Experts of a small language model.
Training: a variant of SOAP for the experts, 327M tokens, 4993 steps.
Below are experts of layer 4 (counted from 0) of a mixture-of-experts language model. Rows are named gate (a neuron's input weights, with its number), up (a neuron's input weights, with its number) and show model dimensions 0-191. Each number is 500 + 25 x the weight over its row's rms, rounded and kept within 0 to 999. Numbers have three digits each.
Before each expert's rows: "gets" lists some tokens that make up at least twice as much of what it gets as of all text; "mostly gets" lists some tokens that are sent to it at least half of the time. This comes from a sample of Wikipedia text that the model never trained on. Tokens count by the router's weight.

# expert 21
gets: " S", " ", " s", " 3", " 1", " 2"
mostly gets: " S", " s", " sub", " Ad", " Sub", " Em"
gate0:522506517534505547524474492464518517531495488505523463440509510524486504566499501536506526508525523465524507500484500550536502514507543519465502508501536503499515556468497486480472540494525499516505474445504523507482524503520556525469511504506460517500524479472498462495515503495520467478506509487507518493525499477486466511528513510534506476508481494498449474540496483450532454487526489529546482508479489536541525467464508487511527499509522494463546529509488491510515461496493503575538504485529502474480506492497509521484498484456505537481491470466551515474495521486498549470
up0:507521488484504462468486489497479524497508496505460575508539521513459527462509522510490469508467529533489478515544520508474512520488508491531484519499463509529512513524502528492499523494463479508486473513439486480507488460449485476520475474494495490486487500475491531498478530479498504561466507494486493496487472548510532526528536480484501514543507476512431529502492465470448537501526494494481536465506491494517506549480489507515509507494453522452473453452491507471516503487492533477494483506472513526529456484520486489475466475527506468516496538472462497499548515542477469514
gate1:456507485505523526503526492518507493527502463500478529493464473498510532466464418491475471495518466494467549511523484541507487469553501527537519509451518472481535500499510511493494478503528483513514481498527479495491529515487533505512537490523470548509520535511499502484487505585505491541501521495498506509483511496478488506479484463513500480492504509465490478498551483499508453533515511531539512487492485501510503477452483483496461502511518578505527525489482498458476510559511514539481545490472501504524495523499543513530515508503470469455510455472503477490519517503492551474
up1:472489518506522509476521477466492479568505526486519505465445490508531513431479472491496475513492528478492522507483459512502456471547505509528474515477517510499507485524515503500501497483504470512492524540554464517514505488517505492472502503540513545456525479523538535543480501518501489487514509520519501557461511497467493484500507481512492508506516510500501512528532527547512490542476543485539517513475501499518537449483452496474537480562472521453524526480466521502483539529487524540502522499463483490467459517467474516541531521492516466492483480492520492472519495518492531485
gate2:519511479481513543532498509536502537486484457534512518484483517515478531506488503499493493482503497523538472511548469468485509540501512510469485491513467567541470520470489492546464484507519466449524492485547532507493520533492514508523477468494479485526454442521500486502470488499539521482468489530502508500508493515514447475513500508488506498519511516450479408520487516527531492467517510508506531493543471535507495532489522478500498473517497480497499513484493460489474525527498492534474472498484508507478486530470526495509499478515547576470536522479497461500506511545481530488
up2:441503490501520488485494493462522457505501535488492478491524488504498481498549481495508472542500465482447517507487533524509495500497500536524520534479524443467517488503538513453534522492499510575449513463460491475513509477461484493505515544481478535484515523492483499527496517452503502541522502492488479499508501508489576505484497491515488461478536512528502564489535478488483503503451498491496467469487532488465499441503483512493463539512474507504482471498488493511533513491478510470551509502531494506507485472504481481497497524470470432503451505537511509500510487457497505508
gate3:448536546539482508522510484490518483503520526495547495502529482477469510487514460486494463508454529492536483509488517505537492488489527515489481482508501516499516493459539457539487467537516501497476519502495441477519472476521511524520476506506443490502460495493540460524523496467528536489512566480504500556495477493501501529522488522512484486475483525507464455526542578493477494551525497523495520509492499464471476454537524501490487520512502501528499531533517482498485483524516478521487472523495519495500523536511527567493453492479505500484510542494488479496452507492480495484
up3:537542490482513533505483515502521523521497510494520468474457501465552508573529541446476521446466460495490494513474489515479507511487504503470520509475519532518491521502508516497544520546483525459461509495486548478524490525526502526498505480500553516526515489484510471470459541515492512494511479520516517474549505506522517461507530496543506525473500485455519482506480433496498440489485485531528471467498489538496487493529483491461461504500469514532509479476492516477504485480501493522466508481518456517480500500474513448455510505558515477523532476485513498516489507523487481503
gate4:508498527499509512469501512465471505510531490509509559490493466476520496484502537507460489504500491483491527486497527494501451473517503485479545497490540476520563504517454505557539495485534519438474496458480458515515506480506463486491523520467479543491513497448453507491542524507516568529529527492512452486518477505491517475541498495472509530493481500515522508530490474491509492533509518480549472509517510475504500476524514485490446484519489483543500537502538514521498492491509456490487467485500539520515480467491524532452507483497465488488542555522485502486520509515534509541
up4:522494488500499512530484515521476518489485524516446508477542539464453516537474540482521480516460526488518476476488458542465461493489500531514478508505475532524496497490471516513477502511533507459494474499506555516493473541466486486485539499493557506484518497516500473525479476512461549528480446519500524453548506485521539476537521509497484498472486483515496498529491540506520504486505470484527478500472517501443527529489456560507484449488476496563462489523524496487524482506496523506488496541511477527525519516490494560509510506518463496493488502496502476481486492497453520516
gate5:531494519460460494513491520540473508501478516501482466499493525485480512524478514483507464475493499475482478514509501517505456469492505514490529518492497493513476520508532496550537471472500502541492487483509514544495474529543471528459530454547463460486501505515514497507484549517469532434447518516464537467488463535466476469464511473508509536519480526489487536505467498482508476495470505527539499522482466479525471441480522486480465491540489493492483487461487521510482489493487562521490524524496502496494495541479512448562494472504488461476517523478493511475534480500491520506
up5:466507482536494508503535500514505491551530497483511501494517505523472543525491507525521486547495496512500514505493491482497495491548487506504501449564509517538501443450473500508487521489495519497479468539490495494510565502462549526488478504522510548491516540498491522470486453491522498478516515481534495509487453462453485508471470502478520472502485485529511498514528523436511505527506495484454511499577493489454506492458506512532473432465510511477507490507505449511505530521473487488470472450462448512483503507489508513485512557495515503504491489521515500503472500516511491491
gate6:476498534485504513514476527529492486514518473501532528490479497531482486480495473465461504518501474475487505550496441486505508477495476517477505534474462499520442500565515527505533495488546471475483484508494505510493530517538532538470459499481508532502484473496455515511480492494543488534516483480516493458515532553477535493484487496477531468476517509445506507456490525483533465521509528551510518495509521519525529492464484533508539485487488475490479485519469488485538464462524503480518533455481454515527475493493529477472471495536534467477514468462517517511544496487496531487
up6:557498505501512488512537414479515479528481511481474518499478527484474490519473522536514500520496548511542495490474527518522512525506515480510498491484493537415506500460499476507523497533479505473470539496507533495489479514512474513514524513483492499466507510502526506540495505508479507491469496512503543502484504452522490513491548552485501479519511480533512493500457533533490554462485485462495484467476515496503484518535488446496513528515484530499490502521482532556468511530497462534433480558498534509461494548500486490480496483481498504503439512508532485500502494505493515533
gate7:501539445520491485504512513512495470488525513538476553506490462483520517486492504509509515493547552480520477507518522488476539511536515467502517502519519507481477483486524506486504505526497465500515456493470500461513545521484548483500480517496502493495466437487488489555515488533521481546476488498480469547514490480510479518485519463510542510522463528528498500517485501496435506531552499504507507500517528511494463523503525482529525449488480523524519542490486490502509458449495474459526512517526512497474534532504498526522513478449492486525510504468533472472509490543465556456
up7:530532446542464487528503534541497507456523503523504550462461480494519521459499501511518501486538565470515474505506511482487536478528516481510531496534492519477478482493518477483509486526516486485530447492468503455514536519475527485496473520470506499510495454507498508549515468564523509537472484487504477540534485478534518524507511459520526520515477506520499479502506494499476514523549519494491512521495510482514473499510549475529514458494492545521515554488492492496516453474476481470512529499514534525499548488515504514517497493447503484561487489493519477492506494541463522480
gate8:499505503503519517479505542494482505518469501519495508476546488494501477491482492525505490489540526499502503500514502487471497521485498533498466505496507511532496482499492435501513517515557556519514488493501551530503539505507543456525517538550496504512477500479468460506448504520528503452451526513512503492484517514475473514512460485498493484506530462491528555496548468499521472493467465487483496538543552498507467542512499468477512505420519492522528487460466488508486495490502532496466510445496452492491497514491510491511481505460501502482509547456533543476488552510513486475
up8:468504516488515524512480481498502499503467536519504532526482516493560482509485492521531462501517512504539500513492515500517479543515501475512490518530525506498521521489485470535484496512489496526510524498573546502503518512486505490496509465575457513491525498450476515551456532457526507514458501561466525447488454503517498474491513505503490501499503510498518518504512477522456478546500450481527501503484495525476458501513519511538553520513505495526501501515543536509502504460490484455491518425509457503519483481509531444494468513514525512492513511470498540483525491499491521461
gate9:492483535530523463521514475514497526493519535493534491477517491499531535518520456523485525465508514485458497499513473458452516548475477507519491467538471501526500472528515503515480490485475539516500517509471520468503483515504523449508493484474454491533510457555501493461481452500502499493471505519543517486535523497480528519487500492532495527480518517507472456552501490464488514504512502508492470486500489490530498511541503485508501474477491520517543482558494455512503465425521467492501505499524505529467475502526522504499497455511526526532473417522551511500465483488506499474
up9:514523503516508511476469496509462497497516497512506535477526505448485561524548450483543501494508527481491523493502476478492527525501508465485496475512528519518481535519453541489522452524505519493471517523474500541499559521455522526493466520505486514528489476490495471490479459494513540471482463489473520509478451463520534547530498490505483486513506478531519518506474494494489522534487523484479459500523522484474506511519501516505499482487466518522483488545540470515548526480531506508446535522484476517471505508494480485494511501512480449526457469478565519541505515480451475513
gate10:479488494487508464506498461498500512514470508476480533496470509528519487500490507460514494548528511548491481506487491518473525496549465524485517500459501471463490550500505472463464505476518508518521505510522537490494523503528478571518502543490507506487507453527542482503496527488530456509523469478489488543478488532517520497489488481494488499484533522456476485553499521535551467482466480444501511534487486469517526494476515510506518485516489506508483495520452488538512495539464463532532491502495464495497458465533515454444551502509469492497479486505510470520498518481457554506
up10:438510526516556539500533514536491526535518519489513524514496507492510498482486484468480522502496480518470503535531463480484458475499540488536486504500540485520486494510513499478462469548508466488487490501522521484509554479524514490557494524503509501497471509485510480545502496548567498493502504509520500511461489510486460475509534549480525479506513520457505494520459527499480496465475493479477526479522480486488505473474538534460498461483507483472511479445467482470469526485479536486461500479508487525469498515499497483442511515520456528544456488517497448527480521510473522481

# expert 6
gets: "N", "S", "M", "B", "D", " N"
mostly gets: "N", "B", "M", "S", "O", "G"
gate0:561456457497509537500481540456507479523501507504491515521493475525502521473482514507528463511501518514467487536518513522470489527494497480488469513430462485538524467503511485519520513548530519504488483509515505523538501466464520488509450506465501518466510491562523496502523557496510526528510505512474536476479487480479487476487499539467501430461512465472496502477469486516480517505497539535485530502494515507512499501485502508477458525497491510513545478523505480509488469538530497521489508530518531469458499486514441497540491459534502504543493503528486494446540493488475476490
up0:483530497469494493439520522523466500514499472496470517496541464477473454517471481476525485477447471519511552483460488509527519474487497502499529512544546471482478559500504502489494469469466519482495522492504530497464482496508500469454529525498476572525491492521529501466482516505461475535479515491514479508496503518517514491470477495478513526493470521492476470513507470480542460472467473512530469482491473522499528550477509494534455518507514512518513477478484503544448555444483490527465476486472498498487537501486520494525498517479469463514496520493506536514470494517480497531
gate1:475493506472513447505491490498468499500524499522519500495477509517481490510506409515525516522501483522519464485481434498458480476501511471501484503499534497482504485485509485516516485491495513514491548502458478483505495499496497536506489493539480491508515502516535445434532446482511523479492540463493534511512510496494510476489498515514464436442571500468489466499476507554510521472499524534527476525492517479502517491495449468482515460479466524547481509526480499462504478517492493558451531484490504511502524497489505487525462502508483498488511477516482502532485487489524464448
up1:519457492510518454480493456499504472515548493563518498486484507517506473502487510501491486486470527464491428481469467511527471487462508486509491502476494513499510522528520454490481517455520473479493473495523460494540544474502526501511506473530497498486485429515489492458536525502534506480520531505534497504522485488525502463475522538508490480504494526489518523501473471506485506543478510512548459495516541535501514522540516489475500496487500484507493538529479494460506517489461520509461466504573474464509500520513494465447546484495505517509477440530480513513527515515494459486
gate2:496442533505519470551531492508513522494475489498454467466519524487495519500539508468512536499491466547508494513494432533503507490486464507549496498494512515499507485511494473512480500499516518548509527479547484481504523510481478502490529493512522446478463475509525534490536475495518505529550507477472512457473517488485505492474501483504507521525465528481500524529487497458462473549490481481505478487443508478514493538499526530487530495538514509522512479458454510459511474449509494502516530534486497566479518530471522505524519516545519493465522497546530528477492487534502501527
up2:491478493484497514462493534511480464457504510514473493487517469559506556445489485522494491440516518527523490497515524506484481505462526507522475452461481504485505478493476500461571503514486508500542475499467459539459482485509507502485526461472522502513510508476509539538523514514509493516488506483527519496461509507505517523515477492514459520520455551539481445513500498515483482504500465549500478501548530466463470525516510518525518498459504532515496544489494483497510475476576533500485468539502468486501543500487519512506518495507486497510509494516485494450487510544488479473
gate3:484455537515493482518492510486520505572461514482494516474492511521547517501506533527481487496523477499527538495524467526517526453479528525494529505483477524481511525524482531487499515493497485496494476494496493567483482486500463503472511515511523450494532517490524473505508486495520501439544537515467482522541485534538492508509520535569509478467436477504449499551516511513456484524507485512529485495494516488493457490484480494454489553539485515484509457533532482480492505491471490495550469506525522477486496534489484516495521510496485456513511498532462494487505526518454500485
up3:474492520492475475525499503541533509485539497517521496487500553484483492493533502532490482505485501469495520479442527482538522540495465500532515473510488519502540530496482520494543528463511517492510496491524488539467490545549492532504486479490510503496505495519525543481466455490480496518514533468489461511455516465480523480474543562506453475518497544509528540490439491509487467485477516495485525511519462472494543497513447524524493507489466493517529456483483496479487560546535499551494526526523531447482495518482497518487516482486501523520492474516518492499507500515534526520
gate4:510489475475496513539511494496536526477524529492504470535503482512520517461539516503468523475522507521510477513523520472476487472488554502518518476492462457494534486476497490485453486541517536462508501473491478503499512513494494496488488536522533499464519566528511515511528449492509480459498485474491509512469514481506512486483487518506538463466486548459501468528526454482482506507493511447505459477533475492528519462531519483474550527550477488470517525472515512524495495506551508512539550516529518504515510456527533516461513490467492445475536477493527487504489532535513494500
up4:498526489498502505513487498487484531509477497521512489501438493481509500509427465459528478523489458457491565519478539529534555479492486505486461516493496466494463505471478492522494494428508463463501496556513490486524493547534525505522526493470460497525516491496474522487490523488478495485513485529505535526511489505506483512514528490520456491489487474553500519506507530534473531496465510510510549510492520485506474493435507503543483487469490515557478511500468486551480485481460481495495486462480493513514526524492476469537501523498484519504454473521481468515508457494468495498
gate5:516473502514527533493491526472493481504498472513486466505489516546503471524455488552502522501461533505520500477505503469463488488530511499523474461504417463479540482508510497472526502519513473493499511452520464510520544481532509517474510558491541542532529487482499524517532544517525494515498477513502506486512535456516468515492507497453529513487451525470519493455490526460480462489535477536505544505510486504486497528476498477500502530508505492524510538525489515542497492492518482512515465522485514500546444516475481502449521538484500532489525566534495491518494510513486508521
up5:494477498495531501489437513465471456444510481472523455508516439542526502490439509503456512507483544520516471529513501489480491475486506486521509509518502478545509469547545478507504493500513507566481548504518449512518504453510506500464532555516518485493485459497518470472529495507522485512508475502524495483504504505549492501526508519417503493501475501495512497473495520518498481496498477525528508493496518479495506514505516476489549517510520485516487495539540540540504469502502496441509509518466472487541508540483476504450514523487520488480505570505492503499492488490496479504
gate6:471521472473519520521533512533499492474471491468512505534481482531517450487476487475516520518534539504521471477521500493492491502506509529468495457507511486480468521484492460486509502528516503494513459502527515476510487511469520474532444524461455503528423496525470513515495527506469493519490519498501550520476504517476474505504510480468486495572461520478529502533518524508524493552543531499519484529476497463532482463465509486527537502509506473521532449478497513529453495511510531561470472532519505512472498524527481509457519517516494503483464501507526553507464493472505483493
up6:459536511472548503461506495512492520486491525500500476526489500530518496482481499492508521492522543551495461496496453466520430513510510523494484468495478514489433499517457490489497515497522510501510459487539484479522511494483540469543502499483497562551471508492508457490499502500445479525470482497500486551492476488488525514486481492486472517497476478500538519493503540489535485547500515508505499519483503439493480491520497520508481501466527472555555484515468492518447509520503509540486512480485502519469478484520492507484448519431500519491519539502516531491463530465485495514
gate7:514468470494535516517497494495492488525504468475462507473480516532457485473455486504471519529515468509504518488489499511507497474526474484512503527531473507465499491494443526510508484533559517529511494456472448508485468487516465534478518521487501491451478524443453523490516459487506449537500484479527485465496474473484512507507532480482500487513486527490483477530491538476482500523503499510510488500467498513476518498521525513493483477519528491535461465462517456480511474486549519515534501482502491493487465504452497456526497507505517502433561525461538455496525457521526527498
up7:509497531485439511506485498523528520483470521531512453528492517477527523523559493508510479459478528496495481508512465447500508502511513489521490495492486473532481540468539466496536506481452478443508499539512517489545549528473569494488483466520473524507512490518520497532499525472482524471493500533473551525524487539511487512494472509506519467479504498496492513442489486544538523479503484459494510500510523485485493504469438516505512527478459542494525512497485531525461540544454475464488516482499530497486502504492476518499505522466507493539487491483517540482540518490505507520
gate8:547540498460518473484456444523483505513505548524484518472456470547485488529489492533470480505491502546491447515562496524507498451500485524467498529537479490491514477473508498492474501484497513499480532492487455482479516510457502481493501520570493504551455487467519494492493477465462466488506512522473531509488493467507483507497470532507475522542512473503509498509499503480499478491502540472516547514474469472503510527510535531484518485469523452518541489555495461484468484508473534510529483497503465461517523474493499480501496497505469517507525528536522510497453494532476510503
up8:537482520534444523495474489525497486466498451498507503493501492502517478494508519412487485470506490495532509514473517471542502517495553495510447501499479530458518542496478487473507540515522485493504466502510500524474503508506513493494502485498524498488505506492492559488509517483483513542500510474485500473527493535543488462442483461474486428496497515525494464498489514508488499482488477512501477496503485502456495536445509453534504492479474541491468501473479469499457509509527497524492516518460534445465475525520529489491511510485499501473480510507534472483582477480524458499
gate9:506460492559508546525523502527463500505561513477504522510514480497508550497513487503495477514506549485520506498474481488482525492514504516444507456538547471473561532473462498494474498488496474534502495478450484518530478493505489491495445493500478504469511492504510484468533529523548453506491497493480468516531494499483524505486485472480500557487483533467509530459519488488483525483493564477516463520457508480491506490518524466500505537529501480524516508484502559522516513514514499503502454528543520493489517502499442508495460508490463486514495501509484484501481514534498572489
up9:513532486443505485512500494505538502482458516521514500510464516514533459485524460511516483490522474514483464482488494481536499548486457431542483534488453488518457480516510480490519485500512515443448502527537511489499540471523500492485507535463497511525482515485467498525517465497500531512500504498492513487517471504515481509521499535521504461485531495548482493506550463484496439513507463497483524502560475523518515517499480504486531506493500516476447487520507468469495480502515494527507535486438490498530482555470505499500535508475483523507472462501475494517502496465471432489
gate10:507504533565524505524534507485495520468528488475523487475459517495535505497481471497506530526508516463557519504473486511515490539472472497441540491529489468530503490493521535511464487455541509533520509479501511497467480486484533503469480491506481496503510469475522456524517458470504477489472492499497508505525527508467514506494497481507455475473481529535465417499451518505537506515461504447499490486485490514495472495521545461524492482484532493463501492518458482466465494500519513492485555526501492527495520505543489527495472492477486498510461514520557507543511498524480530534
up10:463482477470474507499521472506482488507510479480550501501492491515525523503500493460494474522490501521487545526510513483480480461486526491474439514518453518488489518533532501525526513495453487459514499506473510527558526517528462471513519493532509465513511477520478521478458551532519531505505486483446540492515487489496451532491509513511522576475495522509537522475480531486491498471464501495481531463494506467474511484469450471497516517525483525538481490509500516512502462521481492477517461483497460461493502457470506466512461509467498467478528502459487449525530502496498487462

# expert 15
gets: " by", "s", "es", "or", "ers", "o"
mostly gets: " by", " By", " William", "with", "|---|---|---|", " Species"
gate0:519533528512530453503527546462551482486497439466511515521509498463487506488496516488494502472515525511478541488478485518512505463458498528523500525511529486461549505517470502508485453497522520529537513479498486505491499467465457483467496493534459513494480523471499512515499456555434509496508476488487490445501471510511469488496515528481483444521493521510502486510503515484519504465513507535499504477481482495493496459460516482503502477498498503565493509507509537484532439494457496480548518505459481493526478543489477531492479486515466483460534510498466489517519491539511454523
up0:493552499535542509477502529526551492503497475476464528522506493473471499454492492470499506509516516524504512513517516487496497509476516532522493535545526488475526510512499475506497459483454510553485477522514506484532505521477491489489516477426469530508490520501522489455535479512500530464497509518533473496573505478501501457502500536497477431521505487538472482483533496511530487512504524494486476458473497509497498504438471517524533474484498533509481482448473509497533464518473525471518542526522448507497473538519452507483515484491476478472502448525458496485512500481496491502
gate1:466489506532514537492501477557503536489462503452457496476513510483485548491507484533511502504529503516485512522458493529493480518503498460485527467525473500508514526500481508545496464516495519483496518462515521440485502519476488491460535514504491496507524549535494531472495462504507524555494476483509508528517510492503509503495514510531517509532495508500457512473500524494483465537491505533479501490456521477542517441501471489478517564509534534475505459507519478522466508469461470495506548479512526474497515479469545461485505502582504509516453474503478489519520463469525515497
up1:473458521492533516520511502503522500479505494522458502476522531501498486495456511500509512490520492533473558499533546512527511500482515458471551456484504524482563516508499523486479458487522558530476518437497487511519474468510517472534517493471473463510515516516500525495502512533538514509528473500539521487505488477491520468510508468446517460541524494480506515476523549491460485505499491479524541525497516475514467483457500481529492503482475570515526487457448452478495492512499495503495523457495472494514512489482531443524473516522464487480474478508512477519494522493486495476
gate2:496489502530487548525482467499528507497490474540513477479505486531456518519478497493524505509470492499490497486482455524514499490437502466466498497510462502545531508532519464476509501479512461522473525502489515518463509507511546487484505522485483496507483443512528501538496540525496479457444535496498481493519526508499484479557451535524482451499475488516500500515495488527507486498513466501503489475552489475539424493494522502505464507546510494494521538530530483461498545517540527508499472495493463478465489502507451498496540450507473501487541515495533474494501542506530527529
up2:459486491467538517502550529473508475454554485513476533441510517525502496494489468505493482517476473473499484510496463471475475480486533565537533462525483520499502511494480461498435521470472507513517477488468515514457511527531521477512482503526524487522474478492496538514524480549463500495535486494521503546476496482484498505482502486492528501518530525514480463497528490468496536539523465513546481470453479478530491503495498527501483469485540486445502469517515506500485485522534528522474486497535460508459500486493491554521472518505498497516490484514526522523498514475538502449
gate3:478503520454515495490530498501532479469479497506544511499468496517523443516502485507471547510513527537488476501503483526473504480485491498538510484474484508459426487515482537501481483514540457483505472495481462497518515515518513502463497498522545528517471485487516481486483556473470466481502532484504496533464481504490496466462534484521481544515525465495481470512497479472501478480509451546531512522543514515476529491476466489513492543503482504541486495540508502518448530498511479519551493536544451492529490477479478544513485479488529514503492539542523540494537492518475472507
up3:521505486558468481516537487517506489498502487490517472468517557506511519479462517514501510471481455456453493506469517461491522485499501484468543529508550468488503485497479507541510513464501519498487449493473547511515484518510496491496555493477479470491523508498470520451510487494495536483453468495531512491547482489482541576510491474518507528476494506483516539488471488537475527488472523449493520475484502511476483465491456475480487469478506504515542545474463525496511450558506483490489502489479474479485502499515531464511493505513502523494522478476519494490517538495500541449
gate4:510493514495491483495556484500494501519489473482493500526551485509514493488513524539546486513497540483427506508524471502532482517544452506497526498481519479477467513491486504531518488518514502546477459476538527500501525515517487472492541493518477531524493517500505484532448486477489516527476525521516448493488496465504503505534457468545519518554492523489474504508465493519546492501468489530505513512499522491502474532463511489532476524500509486516502503493452466476478533506503494451482528499553458465492485506510475564511454479502494462504500542529500532476504481504507466572
up4:456484488492498535497530488476520528500491550490501462565467479477552528533516507526493506476499499482507496502520501510506476513521522509503506501483473489518521566489454523533519458502465481476497478490518513466484509449514535538521490479513503518483483523500523494596496523525518450505540500475510480487526485458524498467493502508505514475504518518505500524517463460472494463473527504493557457512458522491513479487508498532506482520519502514507492495543535460482509494491476471429494502484507521492516440532480515532480494523488475473514515523461486510503482493453513492525
gate5:471507526480500497521512459491541519533538503495498520496496511490462476476458511490500520508504523492470511531511502495501478539487499526460495538525505523456504524509486527507443511516495518481462531507529488516452504500529461464494451496490488539498453479476474523510514474487492473467519465498538545517489500531507498553477545522573518514459499462463473523531529514544525496507473499540539490478506504499502516546509530507471488545493479510481489489513533537502508497489488493536525493484471495496489517491494501501479490500492472478462542547444477514492425488503484542506
up5:458531440505515501496493490479467493508488528549515557518551464517491505496559535439496514484503515519502481508499498467489549496493510550510543466507522491530507517513558492509502535495509515496503459509544464483510510464510521470490531493484547512521506478557503543501491489480483522518534484519477450492496503470493502454504502527515567482466492526528480486477478481511494479490493510464500492496482514515485489552529474517528487483494503476502519533507515507449478484499534470443486537503497525497504489539486479513508516520495465519528484473507532496514500516537521558499
gate6:482546529461527502540515468515507524451487529501511460547492500495492501529479513480486465517519433453512489519509513504443536493499535508514480464527486485526483527477495495489544468474519481497492487502511520479493513499531475466509492508520482565522525532491497497484498535572503486530514502490469490521527510533505501474505472505519518540485510533513524466519502496512485463522490530491531521516511522530529555487458496498509528539507498485473492473467458487499478478499497518497471517455521484501467531504516476479530505450507466498488510510450496528542499508417486486505
up6:494536526476455469492489498474548512485494521517488445520510515521476500515454533525467497468502435512519520508493497500543523484502531527462473526503512491464484556490492507490505515496488486465485492528517496521490481528527456512477486501474451531497518519502482498484533539465440475491499462506501478511516530487524510497517516519483513474475470536465505532541479460504488468547540526510473512540508491542501494491501480495488487496539521509490473461477518500497455494513522470479521558516492460503491456512507480491517513510454550495511446480483517501463458495521478487545
gate7:505495463518475559507531514528509521509473497502532492483507466456486525493505479520482520502528488538480495463470473509495477492524486491508511485472509521512521506524515540555521470449499521527535533471525513510455495505514532463516502534489478508538497500496519515519516513478464500516468501495549502517498517524541482460529517512477479499560508440511507519510507509524502524568481482470500499450473498494553494531510539474526494515480513458543488487540505514488476514485508490507500482477496519482510514512486534475503514466506510474430447508433483517490541461484472489473
up7:550545479519492506533480479495520499497522483516522469489513497435493514490510520487474518486512496496489477540525497511533501469542523503460538474516496554503544513536472534524510483513507508524505507480493545490488484534472490490521455519492504488471500495469506490486541476514475479511481511502519488499484507521525497501503498502513514523487464470502479528507482513558496527544488522445478472457544523523538486505497528529465533511461520472501419512520526501468498547530534461497461476453501490462492508533477477486466495476504515458456470486450466510521513477497484508528
gate8:486473476469543509487504493525556490491512524457493548529479467530523470471479492520510478475485464471538496492546451483502458476485536505477474573494505513523495506468485505525542507482500514462518474515515516530513503455494554483522499463504493480486480502514491511477507499468468520502493473466521514534534512504495486460473519525490509482502497482485541484488497513481513462479502476535508542516537509451477457525510493508463505507522506559505496548509491524511509486544513528478488541510519512516455469475526495467536490491509524534486458537518515487507511513437483523473
up8:458492489500526516479479521522550492453555510508512481529493488529520464516496478504473501477501457512521498488529485476500491523486563489475473512528525526509515479464464523555516517464517507504517504523526506537506525486495506468490509508498494497473512485520464526532496455480468522490545533447524513552458494485476521502480537513489521474479516510457518492472439504535512515500495420550528510458516520475515483525485484498488500487484490554504481547531498517510470495497510510463498541517536502484449537466530504504498495511528526490471484523513534524522477502481499486516
gate9:476534521549453510504494463518478489531512531499498500506477518478496538505495497506540527516498461508471492501568471511487482525496485490520498496495496494492527439545485457489512505498515512495479484511521521485505517491500539509487488493437500493467498525539478479513508514533503486468514496485462535531521502503504500479525489517484490481503482520501483498446489505497516482483491486432471477523534518549498471470543508489540491469539463494536450499497478528494520555464499514486497521481465428456476540552498537458483481500488497525482508516496492548518518535464476528488
up9:514506521500509517495508483467525501502516476540458528511488506514457491454505468534490474458491468501537500500525487494513534539514541507512463490477517505460468474506500488511461534518478516543504468502515492486495492498491498455494526527563504491539506491453476515507494493492459495514500557504456485504477520500456470514520550474521489549490540518501512497514510470460506515508485501542509556514506488480512530490468451518496515467471533466486466444554518481521500481503477539515466499514529497532540483481449509490506503517502481475485495475499490492502500550555473452499
gate10:472468532483481471520488487504502493526503509436487462491472463471491488527465461506507490483478489492463511513500515500519508520483491439482444480531480520546521482478440495509493499501509509504486510485486508449497494518448500489505448507491455524438472510490486538479527526480501518512485487486536489505511477489559485471515502521523499481447475521496493479496511503501509454524504534458500534491546502509494465521519515475492475474504492508520522444502501433491535524461495492502519493452466477477499539465484492497504498478539504486544440500530530511458515506521499510477
up10:519538521506498490523501532493475494460478472520527534489543549518549478503529506511495458497490491511503488445497501504496500544510535548505544501480497456461502497505537481500525490513480498485463456459544521517516481508490443531537497481497491440512534521517479524492502535521487513480478498543421541523495454481500511480477497492519476480529521500530472505486493454489441522522448529511491489500498515484490503499496470494471509463512489489514493538538492547482505493535465504526487509530520499514473480494469545505515503469495506475497482433507477510505504506512489539490